config.toml
n_layer = 10
d_model = 512
d_expert = 384
moe_layers = [0, 1, 2, 3, 4, 5, 6, 7, 8, 9]
router_score = "sigmoid"
normalize_top_k = true
routed_scale = 1.41
lr_router = 0.00117
vocab_size = 18513
norm_eps = 1e-06
tie_embeddings = false
optimizer = "muon_variant"
lr = 0.00118
batch_tokens = [65536, 131072, 196608]
train_tokens = 491500000
Below are experts of layer 3 (counted from 0) of a mixture-of-experts language model. Rows are named router (the router's row for the expert), gate (a neuron's input weights, with its number), up (a neuron's input weights, with its number), down (a neuron's output weights, with its number) and show model dimensions 0-255. Each number is 128 + 24 x the weight over its row's rms, rounded and kept within 0 to 255.
Before each expert's rows: "mostly gets" lists some tokens that are sent to it at least half of the time; "comes after" lists some tokens at least twice as common just before its tokens as in all text. This comes from a sample of Wikipedia text that the model never trained on. Tokens count by the router's weight.

# expert 6
mostly gets: " his", " their", " its", " in", " between", " during"
comes after: " of", " in", " to", " for", " with", " at"
router [125 120 151 126 127 116 121 122 145 103 116 120 136 104 111 100 145 107 153 108 149 121 136 136 112 154 120 157 153 124 132 119  96 100 138 136 126 130 110 167 130 127 102 126 115 120 110  96 113 112 149 102 154 135 136 117 193 104  94 156 132  99 136 118  96 107 137 130 134 140 131 123 143 141 101 160 117  89 172 106 153  96 142  78  77 111 133 107 139 129 129  91 149 143  69 118 144 112 117 129 155 106  99 112 112 141 112 130 102 140 153 142 141 154 126 103 162 151 119 138 105 107 140 132 108 110 133 140 142  82 123  90 151 115 119 102 135 121  88 139 168 163 104 152 159 179 134 127 115 125 129 136 134  82  82 150 163 129 131 177 130 142 187 127  84 170  91 151 108 139 143 100 120 158 147  92 125 138 138 113 124 120 144  90 124 145 104 136 133 128 181 135 175 114 114 145 127 100 157  89 126 153 153 138 122 165 124 102 151 127 102 129 111 132 132 134 119 135 126 132  83 111 134 165 120 104 173 112 164  96 113 110  98 127 139  99  78 145 132 126  91 124 152 153  87 153 145 141 129 132 117 186 144  79 181 169]
gate9 [114 129 133 148 141 105 173 162 115 109 144  96 138 116 117 107  87 121 133 117 139 112 146  64 134 152 102 135 125 182 121 109 133 160 158 141 132 117 103 146 143 139 100 126 126 148 152 135 148 131 177 119 149 133 116 160 140  67 125 128 141 136 114 149 140 140 126 112 124 154 118 107 125 132 134 112 100 134 136 117 134 123 176 141  84 137 138 150 142 144 127  82 131 136  76 108 130 152 158  89 161 127 142 110 138  95 106 139 116 105 139  79 127 140 111 141 194 124 147 116 134 126 123 108 111 154 140 155 117 133 110 112 163  73 143 144 122 119 126 180 133 137 133 109 131 135 128 118 154  85 134 103 148 149 153 115 110 123 134  82 111 133 143 135 163 106 156  88 126 140  55 146 159 156 160 114 138 144 101 111 114 135  81 132 129 103 111 141 166  99 104 156 127  97 163 120 144 152 157 140 160 150 134 153  85 114 111 157 124 170 148 154 135 103  81 149 136 157 146 136 166 106 136 142 133 132 150 165  99 112  99  96 142 100 109 115 125 130 105 133 135 105 159 142 150 147 154 112 157 112  98 113 160 147  98 126]
up9 [120 113 101 110 120 153  93 143 118 109 101 100 127 133 110  76 165 140 168 118 176 127 151 150 125 147 112 167 113 153 122 154 135 147 131 128 105 104 130 174 119  95 139 122 122 125 150 139 143  87 155 128 126  83 116 120 124 114 154 109 139 132 106 160  93  59 118 132 111 122  91 131 157 132 119 136 121 102 139 137 155  86 118 163  92 147 120 125 157 135  81 112 109 108 134 145 118  76 112 104 129 115 117 176 108 154 101 185 116 153 148  95 131 171  98 139 145 132 137 124 139 114 143  92 147 112 109 148 152 169 101  99 166  87 119 106 161 109 135 131 117 120 109 107 125 120 169 106 162 162  94 142 128  91 112 109 105 164 103 133  97 158  85  95  96 143  90 106 127 134 102 152 138 146 168 150 171 109 109 137 127 127 139  90 150  87  74 133 131 122 159 126 140 141 148 137 130 121 152 137  98 105 112  90 113 132 138 161 148 121 136 100 135  98 114 152 114  88 148 116  99 171 170 140 122 137 117 134 112 111 120  84 143  83  85 152 158 140 141 152 129 124 113  76 118 147 136 125 116 111  60 122 166 108 135 118]
down9 [121 118 172 142 127 146 108 170 135 175 146 141  82 158 116 140 162 109 165 170 137 139 153 107  96 107 173 140 130 148 128 151 109 110 149 163  91 181 148 140 150 141 110 130  89 140 105 112 111 109 156  78 177 145 125 144 171 144  75 130 166 139 122 151 132 192 127 106  67 126 110 113 149 140 104  98 107 131 139 141 122 124 138 135 123 131 124 109 149 162 134 169 129 109 105 117 157 124 142 124 178 158 156 119 118 114 120 105  91 155 130 128  94 121 104 129 118 136 125 151 102 147 133 143 153 127 122 137 151 144 107 142 118 153 133 168 111  89 121 117 121 113 168 110 100 148 109 147 137  78 145 117 129 135  68 153 109 167  99 121 100 129 147 145 152 139 148  79 116 134 134 150 111  88 135 142 142  66 138 114 121 112 127  90 101 115 107  82 150 140 157 110 113 124 115 140 113 153 150 159  95 128 170  88 138 129 110 143 127 139 172 121 144 115 137 112 155 120 134 148 131 162 149 106 160 151  98 134 143 112 126 160 166 131  77 134 140 134 122 122 156 100 128 138 161 156  85  89 101 107 150 114 138 124  84 131]
gate10 [146 126 155 172  89 125 107 175 114 184 187 133 131 143 164 120 184 144 107 152 111 150 109 104 120 114 122 144 139  96 145 114 105 149 172 124  83 159 151 171 146 166 121 176 145 110 108 154  95  74 152 131 100 170  88 191 125 127 124 111 121 134 127 154 125 105  93 113  87 138 128 148  91 101 102 127 128  97 137 117 161  99 119 105 175 106 123 109  90 137  85 167 137 128 134  84 127 205 133 112 101  93 113 122 112 116 147 149 141 117 116  83  85 162 121  96 117 131 102 137 140 180 164 141 128 119 130 141 112 116 175 134 125  90 130 175 117 163 159  95 116 131  82 132 152 148 144 118 121  95 125 132 128 127 108 117 125 100 141 120 131 120 128  80 123 136 132 150 154  93 126 164 114 130 136 118  71 150  80  73 107 115 128 114 131 147 123 190 143 127 134 128 136 135 103 104 109  85 136 156 125 141  89  85 162 184 121 108  90 140 112 157 170 145  67 146 131 130  96 129 136  90 140 101 115 131 113  79 165 154 119 140 112 111 140 151 131 125 137 121 137 127 135 145 139 119 105 141 147 169 143 135 162 113 126 138]
up10 [ 93 135 124 124 157 115 129 137 108  72 132 114 113 157 120 124 148  53 138 133 130 166  75 145 120 165 133 100 134 152  62 133 135 131 121 125 128 133 155 123 141 107 148 115 124 163 152 102 129  75 113 140 142 120 102 153 101 146 141  73  98  97  77 112 104 151 143 142 131 160 120  99 119  92 153 137 151 123 116  87 109 126 110 152 157 148 133 137 105  92 171 105 175 134 116 149 112 139 148 115 136 138 136 155 163 155 112 124 126 136 117 125 115 113 172  75 126 137 112 144 162 171 135 140 123 125 102 147  89 144 137 133 146 146  92 142 113 107 113 114 162 108 146 141  71 149  96  99 143 103  99  88 146 128 179 151 132 128 112 103 107  98 125 133 112 158 140 127 154 152 118  95 132 130 150 140 124 116 166 132 103 119 154 104 149  94 134 114 185 159 161 150 133 141 145 135 161 129 123 146 139 113 110 106 139 129 157 131 164 142 141 134 141 133 128 129 171 144 128 157 188 147 143 172 134 142 143 134 122 100 176 126 135 124 130 126 168 122 156 171 113 125  78 104 131 115 157 138 130 121 146 126 168 135 139 106]
down10 [160 114 141 101 143 158 151 109 163 129 123 184 113 115 106 178 109  71 133 139 144 144 139  72 135 120 109 120 164 101 137 112 137  88 115 123 161  85 112 126 138 160 142 105 151 134  92 109 134 127 143 102 213 108 124 133 108 131 137 128 136 132 142 150 137 169 121 148 170 102 130 167 104 126 137 124 112 114 132  92 139 154 137 101  90 151 135 121 133 141 144 108 185 103 139 127 129  91 155 135 156 113  78 141 108 108 145 135 130 149 141 110 130 134  82 179 175 113 149 162 151 120  88 105 172  87 177 104 183 152  91 176  88 120 151  95 141 107 111  89 151 162 157  88 137 127  89 118 100 146 120 142 161 111 176 166 149 148 137 117 109 143 147 135  94 116 162 136 130 138 139 121 117 122 121 148 149 148 114 109 119 154 108 139 174 100 127 134  79 135 120 127 172 118  94 177 129 132 117  52 168 126 136 102 156 118 119 162 145 106 124 133 155 117 138 118 137 149 143 134 124 121  93  78 123 118 126 119 115 136 110 121 183  97 131 132 147 123 132 163 125 209 136 165 150 110 130 137 124 151 147 144  97 142 140 135]

# expert 10
mostly gets: "==", " is", " was", "===", " are", " has"
comes after: "\n", ".", "==", " is", " was", ")"
router [158 139 162 110  97 111 144 103 143 154 154 186 163  91 130 117 129  98 132  84 149  90 201  82 128 147 113 108 137 140 150 115 140 108 128 154 165 127 129  85 135 154 143 101 148 108  98 109  83 111 115 138 143  95 112 147 147 169 135 123 127  92  99 107  92 154 146 120 156 151  95  73 173 112 128 145 162 112 144 110 125 104 148 128 119 126 167 108 180 139 111 112 117  98  86  90 118 133  87  86 120 125 123 120 126 137 129 115 111 145  67 135 167 203 102 134 132 128 132 130 120  89 107 106 122 102 102 148 143 112 125 136 102 183 124  92 130 124 123 130 144 107 109 115 108 139 113 163 133 116 100 104 120 164 128 145 143 127 158 158 135 169 149 148 115 141 135  78 109  83 120 138 117 118 123 109 107 157 126 150 150 124 158  72 112 159 125 117 131 135  64 128 132 148 108 120 134 156 121 107  90 117 119 121 107 121 112 175 141 125  95  91 132 146 140 143  80 152 156 137 121 149 128 108 121 142  64 137 145 147 112 128  90 142 117 120 143 133 147 115 101 163 143 150 132 149 148 126 131 103 125 108 129  94 139 143]
gate15 [109 141 125 150 129  91  73 118 114 123 149 146  93  80 138 157 128 112 115 139 163 139 132 183 153 111 120  99 141 129 147 130 111 144 107 143 118 159 113 165  95 141 124 127 113 121 126 110 130 143 141 140 100 133 102 106 110 113 155 136 119 139 131 170 117 136 131 123 147 168 107 158  76 138 133 112 107 119  69 139 131 158 113 103 133 117 110 134 141 112 131 110 133  83 126 103  98 130 137 106 157 157 142 143 118 134  81  93 160 144 131  75 104 148 129 124 161 108 158 149 117 127  94 126  90 139 131 115 138 106 157 106 148 113 143 129 105 125 126 145 178 114 183 119  98  87  98 156 150 177 109 123  83 154 121 100 135 104 161  97  98 132 161 130 164 137 117 109 167 124 180 156 148 121 179  68 135 170 116 110 133 105 139 110 144 150 132 142 120 154 117 117 132 128 113 152 156 144  98 128 121 145 128 129 138 177 149 129 116 158 135 120 135 124 167 119 134 103 142 163 169 129 170 135 148 113 159 159 123 132  98 160 187 158 119 135 120 148 102 133 157 165 154 156 117 125 104 134 136 131 158 116 138  92 121 121]
up15 [142 109 156 130 127 124 130 129 162 123 112 131 144 115 137 119  93 103  99 150 113 140 155 119  86  87 167 157 140 124  92 101 132 128 158 106 124  83 119 153  83  94  84 159  98 135 133 140 104 140 132 128 191 132 128 137 123 151 147 121 114 160 153 124 101 127 102 114 127 124 128  95 131 123 112 117 113  99 146 130 128 204  90 148 129 121 156 150 164 106 109 112 189 144 144 123 131 122 122 170 160 117 144 134 133 120 136 135 109 124 167 126 164 136 119 147 149 150 121 128 150 147 161 121 136  90 143 141  83 132 132 149 110 147 111 151 130 158 151 132 158  87 116 121 142 104 124 162 141 150  68 123 104 110 162 115 144 134 166 145 134 106 142 157 133 101 128 122 103 147 168 102 136 146  59 125  96 109 146 145 135 154 118 107 167 166 154 126 116 128 147 107  95 141  90 119 107 126 189 147 102 161 159 103 162 126 133 117 102 135 136 143 110 136 140 130 117 101  99 177 162 163 141 137 103 181 139 141 115 138  99  91  97 149 102 137 114  85 168 171 133 117 126  97  88 102  78 128 211 111 157 169 115 118  99 115]
down15 [149  90 128  90 114 160 136 151 135 104 134 155 108 133  86 112 102 117 121 103 138 125  95 143 172 140 131 160 150  96 136 127 116 144 177 125 101 124 161 156 146 104 151 132 131 137 172 152 140 104 158 116 114 146 115 124 162 122 135 135 165 130 165 154 134 145  93 119 107  81 136 164  99 141 105 159 116 100 135 152  99 140 164  87 118 152 117 131  72 144 125 120 103 184 106 142 101 142 107 124 141 154 105 127 135 152 114 118 170 151 101  95  63 155 131 114 144 126 109 127 101 171 124 162 189  96 152 134 117 118 122 153 112 115 176 134 101 144 159 150 115 104 155 137 140  96 118 161 134 106 189  90 149 141  67 170 114 171 110 129 125 136 122 132 131 131 152 116 174 125 132 116 149 130 157 129 135  82 122 104 119 119  82 164  93 136 174  99 134 138 158 110 129 113 129 128 148 167 167 119 132 104  85 129 163 152 142 151 187 125 124 136 138 125 115 124 155  85 126  84 107 122 171 128 127 104 134 170 145 151 124  93 120 155 124 133 153 134 132 139 137 111 143 107 102  96 152 135 152 147 142 142 136 124 128 154]
gate16 [ 90 142  78  92 150  76 109 135 120 113 149  79  87 125 164 174 150 126 164 113 141 124 138 113 158 144 134 139 133  74 140 106 146 106 141 111 133 150  93 127  99 100 217 144 118 129  98 115 149 130  90 164 159  93 124 123 151 108 149 153 152 107 135 121 151 119 158 119  91 112  94 176 149 102  96 126  83 159 137 132 101 181 142 129 123 179 125 127 171  99 137 173 156 156  59 152  74 178 146 112 110 128 127 143 110 113 127 136 109 157 134 150  92 135 157 137 120 163 134 141 113  83  66 120 150 110 142 121 108 172 121 154 115 126 146 143 112 200 162 114 125 134 126 113 149 133 146 133 163 135 137 121 126 116 152 100 137 156 149 139 135 150 128 158 152 127 105 137 120 152 129 162 121 141 138 116 135 102 118 124 111 146 151 150 101 139 128 101  93  97 128 167 187 120 128 134 102 138 146 126 135 108 117 128 152 152 116 139 133 133 126 119 120 148  92 162 131 109 133 137 166 112 118 130 127 140 122 146 148 137 124 140 112 107 117 153 152 166 150 128 140  95  59 111 115 115 146 164 111 116 135 153 101 191 131 148]
up16 [ 88  75 151 145 109 150 116 122 114 128 122 138  88 141  86 159 130 110 154 116 117 138  94 102 139 148 173 143 126 148 153 120 127 129 111 107 111 129  97 153 159 142 113 131 126 145 152 140 131 143 147 102 129 118 141 124 138  70  77 127  57 156  96 110 158 146 117 114 171 146  83 144 146 133  79  73  76 128 161  90 113 132 154 156 124 171 110 137 110  81 128  91 121 139 160 190 137  76 132 137 137 133 161 149 104 138  95 114 159  97 152 119 135 133 128 148 127 135  93 107 112 130 110 117 117 117 126  88 125 117 127 122 144 101 128 112  97 122  94 134 140 145 140 156 129 113 134 170  87  74 115 124 138 120 131 134 131 108  80 118 116 111 138  98 136 123 120 144 127 106 141  79 127 122 115 105  83 119 145  78 116 125 131 121 110 100 134 165 128 120 119 119 143 100 110 105 129 134 139 137  96 163 100  84 114 132 145 137 139  93 105  94 104 120 121 124 124 131  94 120  74 107 150  85 125 132 157 158 135 122 148 107  91 116 123 134 129 107 164 131 116 173 139 158  76 103 105 130 120 121 149 132 134  94 117  82]
down16 [138 108 124 151 130  74 119  93 116 135 132 138 131 133 167 124 152 131 154 143 134 127 107 121 181 127 154 111  74 120 141 148 158 171 159 161 114  87  89 157 102 119 159  87 144 102 177 105 147 128 117 146 137 103 113 171 120 108  74 138 108 150  87 127 136 152 132 129 135 149 132 169 161 127  90  89 166 129 126 140 167 142 199 140 154 138 174 170 156 105 124 126 138  72 142 152 101 123 157 116  89 174 138 140 137 130 132  84 111 104 135 109 114  93  95 123 143 132 117 139 113 147 119 148 114  84 157 134 136 129 102 136 118 134  97 134 110 145 101 152 153 130 136 122 120 108 118 145 138 114 139 140  87 179 104 139 107 134 138 146 145  98 117 183 139 102 138 130 116 100 129 137 124 127 144 115 123 147 104  84  86 150 138 113 100 137 121 126 112 107 118 127 151  98 122 118  93 123 142 120 117 154 117 122 171 142 116 173 110  81 140 143 123  93 111 139 112 103 102 186 134 155 131 150 152 107  97 145 111 108 159 125 121 147  74 126 142 102 133 156 147 125 138 182 125 115  95 142 129 124 192 137 104 130 133 105]

# expert 11
mostly gets: "′", "″", " ft", " ", " —;", " Votes"
comes after: " |", "|", ";", " (", "–", " 0"
router [154 155 141 102  97 112 103 133 115 132 146 134 112 157  85 133 116 158 108 127 145 127 130 143 133  79 146 105 100 136  86 120 111 114 153 182 161 159 146 126 157 152 129 121 146 123 145 106 141 157 170 118 138 142 136 138 147 118 142 115 106 125 121 145 127 153 129 164 127 135  91 103 109 137 102 172 125 138 152 136 103  78 106 128 158 118 137 113 100 123  88 124 143  91  81  98 103 136 125 149 146 134 130  73 110 112 139 154 131 127 159 145 183 166  80 106 135 151 116 142  93 115  93 118 117 119 135 135 123 144  38 162 153 141  91 143 124 123 146 123 158 134 129  93 166 157 152 108 109 142 150 101  45 130 124 148 144 133 152 155 170 102 111 139 150 178 164 122 118  96 159 104  92 158 135 138  99 145 133 183 133 100 144  86 145 122 108 152 136 139 133 106 159 113 139 119 146 187 112 163 115 153 143 119 136 128 165 117 130 112  85 120 120 132 143 146 126 156 116 118 117 147  97 129 106 100 112 120  96 147 136 108 156 121 145 119 111 128 111 130 157  95 151 108 183 143 120 111  89 136 136 125 149 109 158 131]
gate12 [141 147 145 122 193 145 138 122 116 111 111 149 101  72 143 160 157 155  95 131 122 153  71 110 148 190 135  98 105 166 116 109 138 127 138 144 182 142 115  99 132 141  82 160 126 143  97 140 157 153 104  96 123 133 107 135  93 134 125 146 112 141 122 103 141 143 119 124 124 166 101 143  97  82 133 119 103 139 114 128  99 150 114 155 137 114 114 186 160 156 123 159  94 137 154  86 100 107 147 149 182 124 121 135 140 115 149 119 133 128 121 135 146  91 107 122  70 137 160 111 124 126 124 129 126 143 138 143 118 134  96 100 112 142  90 127 114 120 159 110 104 124 145 119 106 131  74 142 130 125 131 131 150  99 138 144 145 131 129  97 143 115 156 102 130 154 124 148 157 101 136 142 102 128  82 161 137 148 147 150 133  90 199 162  55 103 118 148 137 171 154 137 135 132 104 145 148 177 150 125 104 133 110 133  72 126 167 140 130 123 133 151 102 129 108 119 140 177 116 120 105 134 147 148  87 148 122  95  95 105 115 123 117  96 111 135  93 109 165 108 138 140 181 130 137  82 134 177  89 148 108 131 152 114 127 127]
up12 [ 90 144 165  83 115  97 112 134 100 138 135 114  88  90 117 168  98 118 147 155 134 115 116 143 152 156 140 108 145 106 118 173 125 128 127 120 165 143 137 123 107 145 187 115 111  94 162 106 156 136 134 147  90 136 115 120 121 145 106 157 115  95 121 111 128 120 160 128 114 163 137 142  85 137 127 167 123 113 109  89 139 118 114 158 142 150 142 120 173 113 138 149 112 177 136 127 154 177 120 137 144  99 121 149 166 124 127 142 111 110 103 130 134 149 130 141 150 133  95  96 140 113 136 120 115 145 146 116 121  97  98 121 104 119 184 143 140 108 109 160 135 144 131 126 142 108 105 146 139 135 144 130 148 133 116 135 174 159 124 130 103 102 114 109  95 147 102 132 120 113 149 140 134 131 117 134 107 150  97  84 131  94 138 171  98 144 162  83 124 153 120 145 130 170  88 130 116 147 132 129  95 142  79 113 132 102 118 116  89 121 134 111 139 151 159 173 113 118 146 123  75 131 131 125 115 106  64 111 104 129 106 129 148 128 102 148 116 125 122 132  96 157 141 135 143 145 162 156 121  96 126 150 113 140 137 118]
down12 [103 150  95  93 147 160 122 156 134 121 168 111  94 148 138 144 163 138 145 106 170 108 138 125 138 128 145 116 128 117 176  99 136 147 104 127 150  94 178 132  88  98 131 100 114 108 121 135 137  67 146 138 127 118 105 127 144 189 130 140 127 112 120 127 147 166  88 147 106  61 172 144 160 211 132 155 152 129 115 133  95 152 153 161 119 145 126 171 140  95 102 177 159 123 147 123 101 126 126 134 141 151 127 147 168 148 112 159 122 118 147 142 135 105 101 141 136 120 110 125  71  99  80 132 131 107 121 132  77 149 154 144 112  82 155 104 122 133 122 143 126 121 150 156 126 173 103 140 162  94 117 127 108 128 171 132  77 159 133 168 131 110 149 141 160 133 161 110 132 123 169 134 118 138 110 186 109 159 102 126 161 148 124 125 134 139 143 144  95 141 124  98 107 101 147 106 124  99  88 125 123 170 137  75 145 122 106 100 161 172 154 104 155 126 138 120 165 163 142 136 140 110 128 123 129 105 129 139 119 140 137 130 148 100 148 113 126 155 116 134 114 131 130 162 118 155 144 133 147 128 161 117 158 142 147 120]
gate13 [157  91 129 132 124 164 189 164 166 135 126 113 102 116  82 131  82 150 122 137 150  87 133  82 135 154 145 121 130 119 174 117  99 115 140 120 118  84 115 116 152 137  94 107 139 160 161 148 184  69  77 111 139 122 117 155  98 127 163 138 123 137 117 160  97 118 109 114 161 113 138 180 136 127 148 132 152 122 120 134 118 134 121 101 139 140  94 127 167 118 144  84 157 113 137 130 140 138 149 133 101 137  92 130 155 112 166 132 146  91 130 130 132  95  75  99 135 192 125 125 143 138 122 124 126 103 137 149  91 103 109  96 139 139 127 138 151 136 135 126 125  73 147 163 139 150 146 112 124 130 125 121 128 116 128 135 160 109 124 113 146 119 137 146 146  97 130 177 116 126 162 161 155 106 119 150  97 116 100 150 111 116 132 155 168  87 145 151 109 107 104  68 142 109 118 145 110  73 134 136  71 176 116 147 175 125 156 139 116 134 144 148 145  86 126 149 121 142 123 134 100 167 102 109 182 136  89 168 132 146 112 130 137 151 158 106 142 133 178 149 151 115 146 117 151 155 139 107 116 121 153  90  84 120  97  93]
up13 [135 165 123 140 140 121 129 102 142 125 167 117 144 148 104 118  95 137 120 142 102 147 150 118 139 124 189 110 121 113 155 177 136 136 128 126 119 140 164 167 105 154 133  63  94 105 124 119 139 141 108 116 138 129 120 102 150 155 134 131 142 129 120 181 149 143 112 154 138 110 136  85 140 167 133 143 146 120 187 135 125 149 172 112 168 111 130 155 121 128 113 145 157 117  96 113  85 114 143 130 123 119 138 109 105 115 138 124 125  87 116 125 147 168 123 130 124 142 136 126 139 154 177 149 128 114 134 132 151 124 117 138 120 142 125 165 139 160 141 127 148 150 168 143  95 122 162  88 131 141 156 161  97 133 134 116 145 123 102 109 132 111  91 186 151 117 140  99 101 116 106 158 149 131 154 120 135 111  89 144 128 137  90 128 101 111 108 134  99 190 134  98 121  86 125 113 173  96  90 128 144 108 158 128 163 102 200 121  53 155 112 155 151 115 167 143 138 137 108 157 125 115  96 119  92 138 107 131  82 159 115  87 135 124 134 108 121 120 134 124 177 125 124 117 106 116 104 124 123  63 149 109 123  94  96 140]
down13 [ 67 154 102 153 153  89 136 141 113 127  97 133 159 143 159 102 105 103 140 130 149 128 136 125 100 158 153 119 113 157 118 130 120 100 121 109 114 132 166 121 137 145 152 105  95 131 106 132 113 134  90 153 101 115 110 130 100 104 135 163  94 123 118 146 131 141 142 124 154 150 160 118 154 117 123 137 151 109 133 107 151 137 127 122 134 132 117 175 115 159 141 116 137 138 141 168 153 100 105 144 127  84 149 138 116 159 153 132 146 161  96 151 117 120 135 134 146 129 109 108 107 135 115 119 150 154  97 153 113 107  83 147 137 125 153 129 131 148 154 141 155 114 146 105 127 128 118 117 146 140 112 149 160 143 131 130  82 130 107 153 165 104  97 121 132 158 143 160 176 115 162  96 126 143 128 130 147  96 108 153 141 114 157 122 141 153  96 175 130 132 125 167 151 102  87 119 128 123 145 121 102 105 118 131 142 135 103 128 156 125 130 156 163 115 101 137 147 158 106 129  89 142  93 119 181 117 185 146 119 112 115 133 125  71 138 156  86 134 121 126  96 137 101 149 150 166 125 151 209 120 143 122 114 163  91 135]